{"hidden_size": 256, "d_shared_expert": 0, "init_std_down": 0.00596, "max_grad_norm": 0.5}
Below are experts of layer 6 (counted from 0) of a mixture-of-experts language model. Rows are named router (the router's row for the expert), gate (a neuron's input weights, with its number), up (a neuron's input weights, with its number) and show model dimensions 0-255. Each number is 50 + 15 x the weight over its row's rms, rounded and kept within 0 to 99.
After each expert's rows: a language model's description of what the expert responds to. This comes from a sample of Wikipedia text that the model never trained on.

# expert 59
router:59 70 26 44 51 48 34 59 45 40 46 49 43 39 49 51 66 45 51 50 17 55 54 51 47 42 50 73 61 76 56 58 71 36 38 44 68 68 49 66 28 40 23 65 62 56 63 65 56 35 39 46 74 50 50 23 40 65 53 68 48 61 62 61 28 62 46 39 59 65 17 50 59 33 34 50 67 47 56 42 53 51 52 40 48 58 48 44 98 72 54 57 31 59 35 53 26 21 45 51 52 66 49 36 78 75 42 44 64 39 39 58 52 23 53 41 21 29 35 52 62 54 49 64 24 53 48 20 44 43 32 46 35 59 64 45 54 57 64 30 54 51 58 53 50 75 64 57 81 64 30 30 47 57 64 31 52 38 49 50 54 31 75 54 36 56 53 37 35 61 49 49 61 55 54 46 65 47 57 32 44 47 44 49 28 44 29 42 31 51 55 62 31 34 26 50 81 41 65 23 71 46 40 43 30 44 40 66 47 74 40 64 51 30 58 95 41 73 60 45 43 36 24 31 37 42 54 26 81 33 66 70 65 76 23 74 63 53 47 13 50 59 16 63 79 08 55 27 44 41 60 50 52 63 59 64
gate0:41 41 43 37 78 37 45 37 48 60 77 62 69 56 48 37 71 38 47 33 46 70 62 51 21 54 54 37 43 63 49 69 42 49 48 36 56 52 41 20 53 55 63 49 57 50 67 68 44 48 39 58 55 61 68 74 61 52 49 23 39 69 45 23 48 16 58 52 47 52 58 28 32 38 49 62 53 42 40 52 47 42 33 37 45 32 60 33 77 41 68 65 37 48 56 73 43 79 57 40 43 46 48 65 64 79 28 43 54 50 35 48 39 44 72 31 44 56 12 42 51 59 24 34 58 58 45 13 66 26 71 48 58 37 83 45 40 64 49 60 63 36 46 87 30 60 41 47 34 45 54 52 56 57 31 53 29 52 63 32 46 61 58 48 34 39 41 32 82 70 76 35 89 41 26 56 53 34 35 39 38 61 44 39 75 53 28 47 45 51 49 35 57 70 17 56 44 32 62 20 52 71 60 58 15 58 51 50 42 61 66 59 67 56 55 48 60 64 40 27 52 24 05 54 40 48 31 46 57 52 44 41 08 50 48 51 61 67 57 45 55 73 33 45 52 16 30 59 57 46 68 35 23 42 53 77
up0:43 08 61 52 69 34 44 26 54 73 64 45 49 28 45 61 65 47 61 39 29 52 33 62 38 51 36 41 61 34 23 46 39 56 67 72 45 58 45 59 57 88 48 62 35 30 65 69 38 51 63 38 64 36 43 62 39 48 73 54 75 56 45 53 04 57 44 55 92 52 45 52 64 50 60 46 69 64 33 51 69 33 28 45 24 70 52 63 60 64 44 49 42 46 52 65 60 54 46 42 46 29 36 81 62 47 41 43 34 60 53 66 63 35 45 42 59 44 52 25 38 38 55 14 65 72 49 41 72 44 50 56 66 24 57 64 62 68 46 58 33 66 56 24 43 30 48 20 37 73 45 87 69 61 43 52 45 39 32 45 43 45 35 78 43 31 30 65 68 75 36 53 56 66 46 64 50 45 28 56 53 60 42 27 56 46 68 33 39 25 63 33 37 42 16 76 55 51 56 29 28 47 23 68 74 57 38 43 37 54 43 55 56 44 62 42 66 67 59 47 53 60 58 76 66 54 44 58 40 49 77 61 46 64 38 47 80 70 55 53 23 40 41 31 66 56 40 28 09 42 38 36 42 55 48 56
What it handles: Commas. Commas of all kinds, including fused forms like ), and ", used after clauses, list items, dates and places.

# expert 40
router:53 55 24 29 59 56 61 50 55 50 54 51 48 59 48 44 41 42 63 37 34 62 52 57 39 30 38 69 74 70 66 39 57 34 22 36 68 46 48 55 56 48 53 50 53 41 56 57 55 44 21 69 40 53 43 63 20 37 71 72 46 36 63 62 33 52 61 54 48 87 37 77 37 65 34 64 91 27 57 40 68 53 62 68 41 46 51 40 76 56 78 65 59 73 50 70 39 49 95 38 41 73 63 43 68 95 39 47 37 70 37 40 23 56 51 51 30 48 47 44 49 54 35 55 25 47 51 52 42 59 24 52 49 29 59 65 51 20 50 27 52 37 54 39 64 64 27 44 92 45 43 55 22 73 45 33 53 60 47 57 47 19 42 53 59 41 69 15 68 32 46 62 44 45 57 36 32 62 80 30 77 49 61 29 47 52 31 38 20 72 55 42 35 33 63 34 66 44 41 64 65 36 48 58 44 34 22 74 70 73 62 75 59 50 56 73 55 57 53 33 68 58 47 51 63 31 42 52 60 30 41 44 80 50 43 28 59 64 39 35 46 45 42 70 61 36 47 35 47 57 63 53 60 51 34 50
gate0:38 36 18 43 43 40 49 54 61 63 51 62 52 27 71 49 45 64 32 83 85 60 57 55 59 51 65 38 57 44 62 23 55 76 45 37 26 45 50 70 52 15 58 66 39 59 39 63 44 55 52 54 50 33 66 65 45 65 43 26 54 47 61 45 36 44 39 65 62 62 48 54 22 29 76 35 70 14 67 56 41 76 46 27 58 51 54 51 42 60 70 67 17 33 64 72 74 36 59 45 56 49 50 49 60 44 23 53 56 19 61 66 31 19 51 25 33 39 78 69 41 45 30 39 41 82 74 64 64 40 47 60 45 22 67 32 41 47 16 33 34 43 46 39 57 30 37 18 41 50 57 48 64 46 62 59 65 65 34 47 43 57 33 45 43 66 52 25 33 24 70 55 56 65 32 62 33 46 44 25 20 51 59 40 61 74 53 64 41 47 50 52 32 72 39 40 44 40 51 20 35 53 34 79 63 63 57 43 44 53 63 47 34 39 69 57 59 48 46 38 31 44 55 75 46 56 67 67 63 40 41 36 66 66 61 55 27 51 52 50 57 36 21 85 39 43 38 57 21 44 64 64 44 49 62 68
up0:40 45 32 55 47 64 40 51 52 61 49 44 80 43 63 50 29 36 56 62 90 45 69 28 72 37 44 32 31 39 42 49 69 38 28 96 56 50 55 53 55 24 67 47 39 44 55 63 40 66 62 66 41 49 46 55 56 68 27 38 24 54 74 27 48 48 53 21 49 68 51 48 39 34 54 58 57 43 62 33 67 58 54 60 73 65 80 78 49 30 46 70 42 42 75 59 61 37 80 71 40 53 53 53 84 76 68 55 47 45 59 48 48 42 34 24 35 15 45 78 27 65 64 65 53 56 33 53 58 50 74 56 50 34 82 42 30 44 52 51 56 47 75 43 72 45 39 60 67 30 34 65 50 37 75 44 43 56 46 53 43 57 45 44 65 53 65 22 52 56 64 36 27 46 57 69 61 52 60 54 49 37 74 36 80 89 51 53 43 63 25 44 23 29 43 51 78 64 59 44 60 22 45 50 48 49 42 49 87 82 73 55 72 29 49 55 31 41 49 30 53 43 39 45 44 51 44 37 64 60 51 58 60 52 77 60 48 65 64 36 55 43 52 50 58 64 40 78 31 68 35 69 47 57 58 73
What it handles: Function words, degree adverbs. The word of plus is, was, been, not, and degree adverbs such as largely, mostly, still, entirely; also word endings -ual, -ually, -act.

# expert 38
router:35 47 38 48 52 39 41 61 08 38 52 36 57 40 39 56 33 28 61 52 39 20 62 28 73 25 55 74 59 45 44 53 61 40 32 56 64 59 40 46 70 62 13 67 78 42 85 59 66 54 58 84 46 57 59 50 47 57 13 43 42 48 74 41 41 53 57 73 34 46 36 42 30 82 26 54 64 44 59 51 51 48 65 50 44 40 40 22 76 73 63 44 74 53 61 56 46 58 73 53 30 58 57 49 62 73 62 40 42 41 39 60 50 60 46 27 51 32 37 54 38 70 55 48 32 41 42 32 59 37 42 51 41 44 83 51 47 40 50 26 76 48 32 49 48 74 49 60 62 63 38 41 28 60 33 44 65 57 38 28 42 46 56 57 54 43 47 48 43 72 36 78 49 22 42 50 64 53 76 27 64 44 99 66 32 49 66 24 20 81 61 50 52 46 56 39 68 53 58 62 45 33 60 42 35 29 30 67 54 57 43 28 57 41 52 36 51 75 62 32 50 57 36 27 37 52 45 67 62 42 35 53 57 18 51 40 54 26 30 44 72 48 45 43 47 28 54 35 37 32 48 37 48 56 62 81
gate0:60 45 70 79 49 32 52 63 61 54 57 75 46 64 67 65 56 38 55 40 47 47 30 56 39 48 42 56 48 41 30 43 17 50 56 61 46 53 62 31 50 46 76 68 39 44 44 51 27 58 48 20 27 31 50 47 23 33 41 41 51 48 25 54 52 65 46 38 55 44 47 62 54 41 46 31 23 34 68 42 28 67 46 56 78 30 52 43 35 55 53 61 51 52 43 68 54 61 48 27 50 56 28 12 33 39 43 40 47 64 62 45 20 37 33 53 48 14 50 60 30 67 39 45 58 63 49 57 36 43 40 69 11 40 80 45 47 68 44 37 65 32 76 52 65 45 47 36 50 50 12 59 36 46 59 53 49 74 69 81 58 35 51 44 54 65 53 50 64 50 56 65 47 99 67 74 62 41 58 46 60 33 47 42 31 65 42 37 76 54 71 36 63 20 33 57 47 56 71 39 35 40 47 65 66 61 53 45 23 94 22 38 57 55 53 51 34 25 52 48 43 58 46 65 30 45 75 94 70 72 43 38 40 47 54 34 56 38 29 68 45 48 31 61 35 48 54 65 40 50 48 56 48 48 74 56
up0:40 18 48 65 43 28 45 60 37 51 47 61 34 39 37 64 38 73 54 68 42 35 60 59 35 78 38 49 44 38 25 45 43 46 87 31 17 68 48 45 44 43 52 47 27 70 43 56 36 45 44 38 46 13 61 45 30 08 46 64 81 40 39 57 42 40 48 35 47 48 35 70 45 40 60 31 39 30 36 63 42 68 24 57 60 67 43 40 61 22 34 57 75 71 61 46 90 30 09 35 50 51 45 58 51 51 78 56 66 61 69 36 59 25 53 50 40 58 79 63 44 43 47 29 56 58 48 58 72 56 55 51 46 48 49 45 33 43 55 66 49 57 77 56 68 21 37 36 64 53 41 57 17 43 51 53 28 55 53 53 72 37 29 57 40 49 39 44 66 52 51 23 69 75 70 29 60 12 59 46 54 40 61 35 33 54 44 62 80 61 52 53 48 29 36 63 42 53 46 59 44 77 40 74 50 65 42 57 40 66 32 57 49 74 61 52 46 41 46 58 63 53 68 56 42 37 71 78 56 50 54 24 72 62 53 38 46 40 33 52 50 31 48 53 56 76 57 41 10 55 75 49 23 36 45 50
What it handles: Periods and decimal points. Full stops ending sentences, plus periods in abbreviations and decimals, such as Prof., vs., e.g., 0.1%, 59.99%.

# expert 3
router:35 42 28 30 58 68 66 34 63 42 80 51 48 37 69 46 36 66 36 54 27 47 44 72 67 37 72 58 49 63 65 76 60 41 26 45 79 63 41 56 33 37 48 57 57 64 65 37 64 60 47 39 67 30 57 41 61 69 47 70 25 27 67 45 36 61 62 59 48 47 38 61 55 45 36 59 57 68 51 55 58 71 81 82 63 28 19 29 76 41 65 78 38 53 43 67 68 54 79 33 53 62 46 52 77 56 37 57 48 54 31 35 41 42 40 36 38 63 42 44 33 40 57 56 29 44 54 33 45 42 60 66 28 35 84 34 50 46 43 28 43 58 16 55 71 71 51 37 43 50 60 31 52 64 52 25 49 63 61 12 81 34 53 56 73 62 46 42 59 74 19 60 24 46 65 46 58 43 92 22 77 64 61 55 48 35 42 28 32 52 59 38 50 47 71 36 54 54 63 32 34 51 44 63 45 64 42 62 69 34 48 61 56 39 52 62 66 54 69 45 42 48 41 25 42 42 23 40 56 44 31 56 56 51 54 34 52 56 25 50 31 66 41 63 49 25 45 43 33 49 94 61 66 53 69 47
gate0:49 59 44 28 52 42 44 77 69 34 35 65 20 55 29 70 52 49 55 51 62 31 37 62 26 62 35 82 34 43 70 51 65 63 30 73 45 34 58 60 78 39 59 48 69 82 47 32 53 30 79 49 61 70 48 26 63 82 41 42 68 70 50 61 65 57 40 53 59 42 55 33 61 70 56 58 59 49 52 49 56 82 69 45 59 49 50 56 60 70 43 67 32 62 65 64 55 40 50 42 82 63 48 51 53 46 29 66 72 49 50 58 54 38 37 46 36 54 52 17 63 60 67 61 48 89 44 48 27 50 54 66 38 63 40 24 62 53 59 44 73 55 64 99 42 70 41 37 23 76 34 52 30 46 23 69 60 56 62 46 49 30 28 64 46 46 58 63 21 68 47 51 39 48 43 32 34 52 44 51 48 54 40 42 46 64 58 66 16 41 56 52 70 59 44 49 53 24 53 51 79 48 50 51 70 71 44 72 27 78 33 71 32 46 41 56 56 69 31 71 54 36 49 44 47 52 56 52 66 80 28 39 38 48 55 47 72 21 30 54 52 22 21 46 46 54 62 73 42 71 49 67 62 37 61 50
up0:65 38 58 78 46 66 41 52 57 59 70 52 61 50 59 50 56 44 60 37 18 56 74 48 81 72 53 59 67 59 10 38 27 47 56 48 48 44 37 52 20 52 34 46 63 40 41 52 67 40 53 56 36 27 58 63 54 48 39 49 32 37 48 24 24 42 55 56 47 76 45 43 39 37 36 36 49 40 40 40 38 42 21 25 57 44 41 37 11 24 63 38 38 41 64 56 40 79 48 14 61 38 54 36 56 58 35 26 56 63 65 49 38 59 81 33 47 47 76 67 28 37 43 67 54 21 52 62 60 40 46 40 61 19 46 48 63 24 14 66 24 47 47 39 52 42 55 55 51 58 76 68 43 58 52 42 18 50 48 29 45 41 77 28 71 47 40 48 52 60 63 41 45 71 54 67 59 54 53 64 67 49 53 50 39 43 79 42 88 60 19 55 36 44 56 72 37 45 38 24 53 43 48 60 24 43 40 51 51 33 50 49 52 66 53 52 63 12 53 30 49 48 48 69 73 57 13 51 43 49 72 54 58 56 54 44 61 75 62 48 46 46 65 57 71 50 23 47 36 44 67 81 23 72 68 48
What it handles: Temporal adverbs, word middles. Sequence words like later, then, soon, subsequently, plus middle word pieces such as Interp-ret, disp-ose, un-animous, and table-cell spaces.

# expert 27
router:57 63 48 38 50 63 37 49 50 24 59 33 53 26 55 54 42 16 64 38 33 45 64 66 44 36 48 54 29 67 36 52 61 36 51 43 72 67 40 65 39 40 21 61 56 53 52 58 34 31 56 47 52 51 62 30 51 51 64 66 35 56 62 57 13 48 49 30 48 59 18 66 53 49 30 66 58 57 39 44 57 41 50 65 36 37 48 46 71 84 66 67 29 63 39 55 28 34 48 58 42 45 54 37 88 62 29 37 52 49 33 40 60 37 56 32 14 47 42 35 47 36 60 52 20 43 36 20 52 40 37 49 67 55 80 42 48 49 74 21 61 58 46 56 50 64 67 57 49 65 38 42 45 75 64 26 47 45 59 57 41 39 73 76 42 60 54 32 39 45 48 58 20 56 69 36 80 45 49 34 60 71 65 31 29 39 25 26 35 61 58 42 29 24 52 32 85 56 74 38 57 36 52 52 35 29 37 34 64 44 55 63 49 44 50 72 35 67 69 39 26 49 51 64 39 51 54 34 61 44 47 62 62 67 24 76 63 57 49 17 54 44 48 59 76 21 65 00 54 41 65 50 35 43 38 73
gate0:50 37 39 50 55 56 52 58 45 27 50 60 63 52 34 40 50 60 41 30 75 59 24 49 48 10 60 42 57 57 54 66 53 30 62 52 50 49 49 35 54 30 53 51 36 19 76 39 42 55 50 54 28 41 35 40 48 44 25 44 51 41 39 38 27 33 39 29 68 65 55 99 37 67 77 56 71 52 46 52 47 47 53 35 52 37 41 62 56 34 44 72 43 57 59 21 67 43 41 36 21 57 64 67 62 62 53 40 39 59 44 62 48 49 14 61 53 63 37 67 51 65 48 70 43 45 53 56 49 73 41 70 54 37 45 50 56 20 76 53 46 51 67 32 17 76 38 50 50 73 22 41 34 29 49 77 48 59 79 58 70 65 48 66 50 32 45 59 24 39 53 43 91 47 64 60 58 78 70 50 72 47 52 42 49 68 40 56 69 60 25 65 36 25 34 36 38 31 33 28 49 46 44 18 49 73 57 43 40 79 39 39 37 39 42 42 50 42 16 42 45 56 67 47 77 57 53 39 59 27 48 59 40 42 32 53 49 66 55 52 12 54 89 50 48 54 54 22 64 51 45 33 52 55 45 45
up0:18 55 25 61 54 59 71 51 27 67 62 50 34 56 42 48 15 65 19 39 57 69 34 56 60 53 50 64 45 64 53 57 42 26 47 68 48 52 39 34 59 47 29 77 37 46 42 37 49 35 61 36 34 24 69 55 38 44 32 49 25 55 56 46 65 20 60 39 29 66 51 95 20 42 67 63 45 41 53 62 55 45 68 50 39 38 47 48 63 31 61 53 57 49 70 26 80 32 50 50 26 60 49 61 70 70 60 50 38 55 41 51 53 27 29 74 44 46 49 67 49 56 54 51 22 48 42 44 52 25 49 57 76 43 75 58 56 08 69 42 43 54 49 34 26 72 49 33 43 41 26 32 30 22 65 60 37 46 63 65 50 77 38 79 53 54 46 40 26 61 80 37 76 64 59 33 44 75 54 51 71 49 54 43 67 83 38 51 52 53 54 65 71 29 44 36 49 26 31 57 32 56 50 26 54 72 38 39 52 64 59 57 16 52 32 65 38 67 35 29 35 57 63 57 53 57 66 59 63 32 40 67 37 58 39 59 40 65 62 44 47 50 73 44 49 57 79 30 52 67 65 55 31 46 69 54
What it handles: Commas. Almost all commas, including those fused with brackets, quotes or percent signs, after places, dates, numbers and introductory phrases.

# expert 22
router:77 49 41 55 67 53 58 52 23 39 76 61 55 59 47 59 29 27 49 39 32 45 38 41 75 60 37 57 64 62 47 81 69 46 07 53 58 42 40 70 22 62 33 43 43 59 67 72 59 46 49 78 42 49 34 33 30 44 72 49 38 48 57 47 47 46 60 25 36 47 29 63 74 52 19 55 71 29 25 57 38 45 63 74 70 34 53 38 66 38 44 57 50 82 44 68 50 29 77 44 63 60 54 51 42 65 52 72 30 54 27 36 62 68 49 54 54 51 23 45 45 39 41 45 24 51 69 40 48 34 30 59 46 53 82 57 21 45 37 49 76 45 45 52 67 87 50 80 90 63 46 45 41 56 36 43 53 66 52 37 49 34 57 57 64 70 41 50 58 50 55 69 56 47 51 39 34 38 57 52 46 64 52 68 55 43 20 52 17 77 68 44 38 78 35 13 49 37 42 60 27 29 56 56 34 60 41 46 68 63 31 63 38 40 31 95 34 57 54 32 63 37 44 34 30 32 52 60 38 49 28 49 65 63 42 55 59 49 42 38 43 54 44 39 79 28 38 38 47 41 54 44 60 67 46 62
gate0:67 54 47 65 60 36 29 64 42 42 55 70 48 59 34 43 55 73 43 56 71 66 39 75 54 49 58 41 69 52 69 58 61 33 10 53 24 80 66 85 43 16 35 25 67 61 46 57 29 27 47 65 43 09 57 62 51 41 27 43 59 43 56 51 55 73 34 33 28 34 45 29 50 48 62 48 75 47 31 51 44 48 55 72 54 53 31 39 25 42 43 30 39 44 45 76 67 54 22 65 50 67 69 66 40 47 66 66 47 77 49 50 75 56 37 42 54 45 22 69 29 44 64 51 51 53 63 45 68 58 28 51 63 52 69 34 58 65 62 42 51 36 70 38 59 43 42 50 47 59 62 55 65 55 26 52 63 70 37 45 55 49 43 41 62 61 54 50 15 76 40 52 38 77 56 36 36 34 66 31 28 51 71 39 22 68 36 50 36 50 53 61 38 75 54 57 59 62 37 49 20 63 41 34 57 45 42 65 59 74 15 39 60 68 50 94 72 54 58 28 54 62 41 35 26 59 53 45 38 46 20 57 33 50 34 67 41 68 40 50 55 72 58 57 67 17 44 53 49 50 49 45 60 64 22 42
up0:74 47 28 70 49 44 34 38 52 55 60 53 51 77 74 42 72 67 62 21 24 81 28 63 52 50 57 40 56 56 71 67 47 60 47 54 32 65 67 46 46 40 54 19 37 62 69 62 38 41 84 53 43 44 51 44 51 45 34 31 55 42 50 67 26 50 46 34 50 43 39 30 60 23 77 56 62 53 70 58 58 33 57 66 44 56 38 26 40 43 40 52 32 47 78 73 71 67 76 41 62 67 65 53 49 47 56 67 21 57 57 43 58 44 39 54 36 62 21 58 32 67 68 45 38 71 51 68 78 32 32 36 53 38 58 55 38 36 52 58 65 36 67 34 43 62 23 75 46 53 64 65 20 63 46 57 65 24 54 51 55 58 38 40 50 30 48 67 54 60 71 76 35 60 67 51 37 21 54 45 54 38 52 48 40 47 29 45 24 43 60 65 48 71 62 38 65 81 29 67 33 60 49 50 51 24 12 43 53 61 38 36 92 60 28 79 69 35 46 53 25 41 30 45 41 59 68 57 56 27 39 54 14 32 51 48 35 58 49 64 29 72 36 54 56 46 43 26 38 37 55 34 72 53 50 57
What it handles: Table cells, Indian media. Spaces, pipes and dashes starting table cells or list lines, and name pieces in Indian film and TV credits (Z-ee TV, Vij, Singh).

# expert 60
router:74 74 63 54 60 37 33 26 38 20 30 51 60 28 56 40 60 41 60 37 28 86 62 57 49 27 59 49 72 71 55 46 80 31 09 35 46 46 55 66 69 66 42 76 58 65 80 56 36 54 52 49 59 38 55 76 41 56 43 58 55 61 47 53 24 26 36 40 51 44 21 81 53 48 34 44 54 62 49 59 54 54 75 57 65 49 56 35 58 53 54 61 36 67 47 58 50 53 56 85 56 65 52 43 70 90 44 50 45 45 32 39 39 31 65 38 26 56 38 55 52 59 55 52 34 50 56 23 40 41 17 59 24 28 60 68 56 60 72 46 70 59 51 65 44 62 48 56 72 63 50 35 53 55 54 29 48 57 48 71 38 39 81 31 59 45 45 26 61 47 59 80 58 71 52 40 37 30 57 29 58 40 55 58 50 61 39 26 26 76 66 54 33 55 54 43 57 41 43 32 54 33 77 79 29 58 43 46 63 55 43 49 59 42 51 80 54 34 75 40 97 51 13 38 40 29 34 59 56 62 38 57 76 41 46 58 57 44 43 43 43 39 29 45 65 27 54 45 52 56 70 45 38 63 51 77
gate0:41 55 29 63 46 32 56 38 36 41 65 40 23 36 52 29 44 64 26 83 56 80 50 60 43 33 62 42 46 47 64 44 82 77 42 52 58 79 27 62 70 56 44 56 51 48 59 61 30 51 45 34 38 33 47 65 49 48 55 72 33 71 63 55 62 41 41 37 29 67 79 47 44 47 45 73 61 42 56 67 67 71 70 51 35 61 28 51 60 51 52 86 48 49 56 80 46 47 38 58 70 44 39 43 31 40 40 53 49 69 85 44 55 10 75 19 43 37 50 39 26 78 72 32 65 56 22 26 25 58 52 60 72 63 33 70 76 33 36 38 32 65 43 54 59 55 48 37 61 80 41 45 22 28 46 56 32 66 56 35 47 69 55 48 45 46 31 46 55 35 46 31 84 44 31 52 61 63 50 38 36 41 37 45 49 58 19 68 55 80 38 59 40 39 52 54 43 55 39 70 35 36 59 73 30 71 50 47 55 63 51 62 45 27 47 44 24 74 45 34 64 62 62 36 47 48 49 58 33 48 30 56 57 47 58 44 32 60 53 51 59 59 67 64 40 56 42 71 29 51 59 25 46 72 82 75
up0:64 64 57 33 91 30 54 67 65 34 58 55 71 60 69 72 52 42 49 38 48 40 26 59 81 62 43 40 44 44 47 76 44 39 47 54 56 20 58 33 20 29 49 45 55 74 66 33 63 33 45 76 60 55 44 32 36 47 49 44 49 37 50 53 66 77 65 46 73 50 18 42 45 49 50 35 72 56 61 32 49 41 31 37 56 45 41 45 58 66 73 34 69 20 51 33 49 37 41 60 46 50 73 58 50 73 46 51 27 48 29 38 55 67 45 55 84 55 49 36 46 50 20 21 50 38 60 72 83 42 25 69 37 44 63 54 25 59 52 54 64 27 34 30 49 60 43 89 42 44 33 59 61 53 45 66 75 24 41 67 66 27 59 64 60 52 77 39 59 40 58 53 42 44 70 59 32 53 62 35 59 60 71 59 45 69 55 30 29 27 47 46 38 52 47 46 44 53 55 36 68 40 45 35 66 63 46 58 63 65 57 10 37 51 49 70 53 51 44 63 49 27 24 50 52 35 34 32 55 17 58 46 48 66 58 58 70 31 26 53 62 41 35 57 61 13 42 32 44 86 27 34 58 57 51 32
What it handles: Conjunction and. The conjunction and, plus or, &, vs, and name pieces like -qu- in Pasquale and Mesquita or hyphenated capital initials.

# expert 15
router:33 48 19 41 49 69 61 40 40 25 53 47 86 63 63 35 49 47 76 34 45 39 50 43 63 41 48 59 48 46 43 54 39 54 25 29 62 50 35 61 40 34 43 66 57 43 82 44 75 54 42 78 47 51 54 58 47 46 48 71 54 35 76 55 29 44 44 53 40 90 47 44 56 56 35 34 73 56 36 52 47 57 41 56 67 51 65 34 76 66 66 46 44 68 63 63 56 46 82 37 31 76 65 60 75 64 68 64 43 57 34 41 54 52 32 40 28 41 40 44 71 27 41 43 12 49 42 62 20 55 44 66 46 31 67 57 45 35 45 21 77 52 44 47 43 73 63 57 68 48 29 50 65 83 47 55 37 58 46 53 27 50 78 66 68 67 42 36 47 44 42 62 41 62 58 52 62 65 67 40 69 50 61 29 48 63 49 30 21 52 71 40 28 56 57 30 75 70 35 36 60 12 38 55 15 62 37 24 81 66 67 43 26 61 59 73 50 58 65 37 52 38 35 38 61 44 41 64 70 60 22 57 61 46 35 46 72 51 62 53 63 76 60 61 65 54 43 29 31 66 73 41 56 69 45 60
gate0:47 44 26 70 39 50 67 83 34 32 45 81 49 59 68 45 65 62 31 60 53 37 21 40 80 53 62 57 55 50 64 55 64 78 37 41 43 37 74 52 47 31 75 46 64 50 34 55 56 47 53 72 53 64 66 61 49 57 48 53 45 56 70 27 55 69 49 51 65 50 35 39 62 76 77 56 41 70 43 27 43 55 38 47 30 39 32 57 59 71 47 42 72 42 51 54 47 82 39 27 12 61 49 68 27 24 59 47 70 52 54 37 72 44 47 62 59 59 41 60 54 40 56 34 32 28 66 52 32 63 51 40 42 58 39 63 64 50 26 45 64 76 31 70 24 49 42 59 74 61 54 74 50 52 46 58 47 38 72 68 58 60 64 39 40 55 20 45 63 32 38 54 52 43 25 39 65 37 37 61 43 42 91 57 62 63 30 53 54 49 33 45 47 46 81 49 59 17 35 39 73 29 50 32 23 70 41 52 46 82 23 62 64 60 47 63 91 34 26 72 53 71 63 45 52 39 26 53 69 52 64 51 41 40 32 50 50 47 46 75 56 66 23 48 63 46 23 55 71 45 35 38 21 50 56 53
up0:57 57 78 42 60 45 45 37 60 39 33 56 79 42 58 44 28 55 21 60 32 53 72 48 62 42 50 50 23 67 63 26 47 05 78 61 71 51 48 31 66 40 69 65 84 67 37 45 36 57 57 29 51 64 54 42 40 40 61 47 56 60 52 58 70 25 32 49 60 38 62 63 60 70 77 39 68 56 53 66 50 53 59 51 64 34 56 44 40 52 67 41 26 22 51 56 44 14 36 60 75 50 50 29 45 45 22 45 14 42 35 46 45 81 29 54 45 63 28 36 48 63 38 41 61 58 46 59 40 62 39 52 85 51 70 32 29 36 60 66 94 61 71 52 42 61 64 62 52 43 85 41 56 51 55 59 73 65 36 48 82 27 39 55 52 55 70 74 34 56 48 47 51 38 49 63 39 47 56 43 74 61 45 58 49 63 57 43 71 52 48 39 43 27 40 53 43 77 51 43 56 46 26 65 82 27 51 50 41 26 58 50 46 47 42 38 10 60 64 48 24 50 54 59 51 63 66 49 54 54 49 27 78 43 57 52 51 44 52 34 39 69 79 30 55 61 65 52 42 61 51 45 89 64 31 38
What it handles: Copula and be-verbs. Forms of be after a subject or modal, such as was, is, were, be, been, became, as in "it was", "might be".

# expert 23
router:40 63 29 61 37 31 44 52 33 24 48 39 40 31 41 51 37 45 56 16 55 49 46 50 68 16 81 48 65 84 54 53 69 38 18 57 79 63 44 63 61 75 36 64 64 40 45 58 66 44 43 59 24 58 77 45 39 54 67 81 22 35 80 57 18 41 52 49 29 41 56 76 56 44 42 58 63 68 65 67 47 56 69 53 66 34 43 23 66 52 46 68 74 62 36 56 48 59 48 72 40 62 53 11 69 70 39 40 38 51 18 40 43 44 54 26 49 31 60 50 50 48 55 57 50 52 35 30 47 36 53 74 55 45 66 59 51 44 38 29 82 57 23 54 67 74 42 60 52 57 34 51 46 56 53 17 48 71 38 35 33 30 56 63 68 64 32 37 63 67 33 72 38 55 46 46 36 54 82 32 55 41 59 46 42 39 64 07 31 58 67 22 32 44 43 37 66 32 45 39 63 23 58 68 62 47 29 72 55 47 53 37 50 40 44 45 62 51 62 38 67 47 26 41 63 49 59 44 45 36 31 53 46 60 53 45 38 40 19 39 62 37 54 60 36 37 51 44 53 24 57 50 48 68 24 68
gate0:60 59 49 67 59 18 42 55 42 50 53 76 53 38 39 57 55 59 55 46 52 33 51 27 64 61 70 21 57 47 53 39 61 22 51 63 54 49 61 57 63 55 36 55 25 47 41 59 83 43 30 68 46 33 35 70 64 58 34 39 31 54 70 58 32 56 59 48 68 64 73 76 47 64 40 99 67 45 28 85 62 55 43 45 36 44 49 41 55 51 42 61 14 70 43 46 41 55 51 58 39 18 53 36 42 59 35 39 32 39 47 67 48 32 33 47 64 39 71 68 45 79 46 54 38 65 31 61 30 53 67 75 58 47 44 44 51 27 53 58 41 49 51 43 74 34 72 51 69 45 45 64 39 98 42 35 32 53 67 52 44 62 59 58 49 72 59 69 61 50 34 49 65 58 29 23 48 47 58 43 30 13 50 27 31 72 33 47 66 36 33 45 36 36 31 57 56 32 39 69 45 37 33 40 46 73 69 58 47 66 68 28 38 49 53 41 57 76 34 58 57 19 20 38 42 52 40 56 80 45 45 35 38 55 27 61 64 60 32 31 60 60 51 41 60 35 38 41 46 32 23 27 38 15 58 31
up0:60 43 33 69 56 55 66 48 47 76 67 53 56 45 54 37 46 27 14 78 42 70 60 49 57 34 52 67 30 41 57 55 53 67 44 37 59 58 60 58 32 34 63 81 59 38 62 40 36 43 52 33 48 47 60 38 16 49 60 42 82 62 37 59 53 83 73 16 33 48 47 50 55 53 39 21 58 80 49 28 43 23 70 55 51 58 58 52 61 52 86 47 55 30 66 42 80 48 50 21 43 80 56 56 36 61 81 65 42 79 67 62 59 37 71 48 47 41 28 54 50 67 49 64 46 21 57 47 75 72 27 71 47 68 55 40 38 39 50 47 38 20 42 63 38 47 28 59 40 37 57 36 65 52 51 86 70 67 58 47 42 41 54 47 71 37 33 36 46 45 62 49 54 59 51 89 49 45 33 43 68 62 71 51 78 54 45 76 47 63 45 55 65 37 53 29 65 54 51 42 47 56 77 76 55 31 25 49 63 56 35 65 40 25 63 74 62 49 48 14 39 63 60 54 59 39 26 55 51 53 48 54 67 57 44 54 55 19 41 49 44 34 65 72 64 47 28 65 41 62 76 63 44 70 56 46
What it handles: Institution and nationality words. Second words of organization names and adjective endings, such as Company, Railway, College, Guard, diplom-atic, Alb-anian; also sentence-final periods.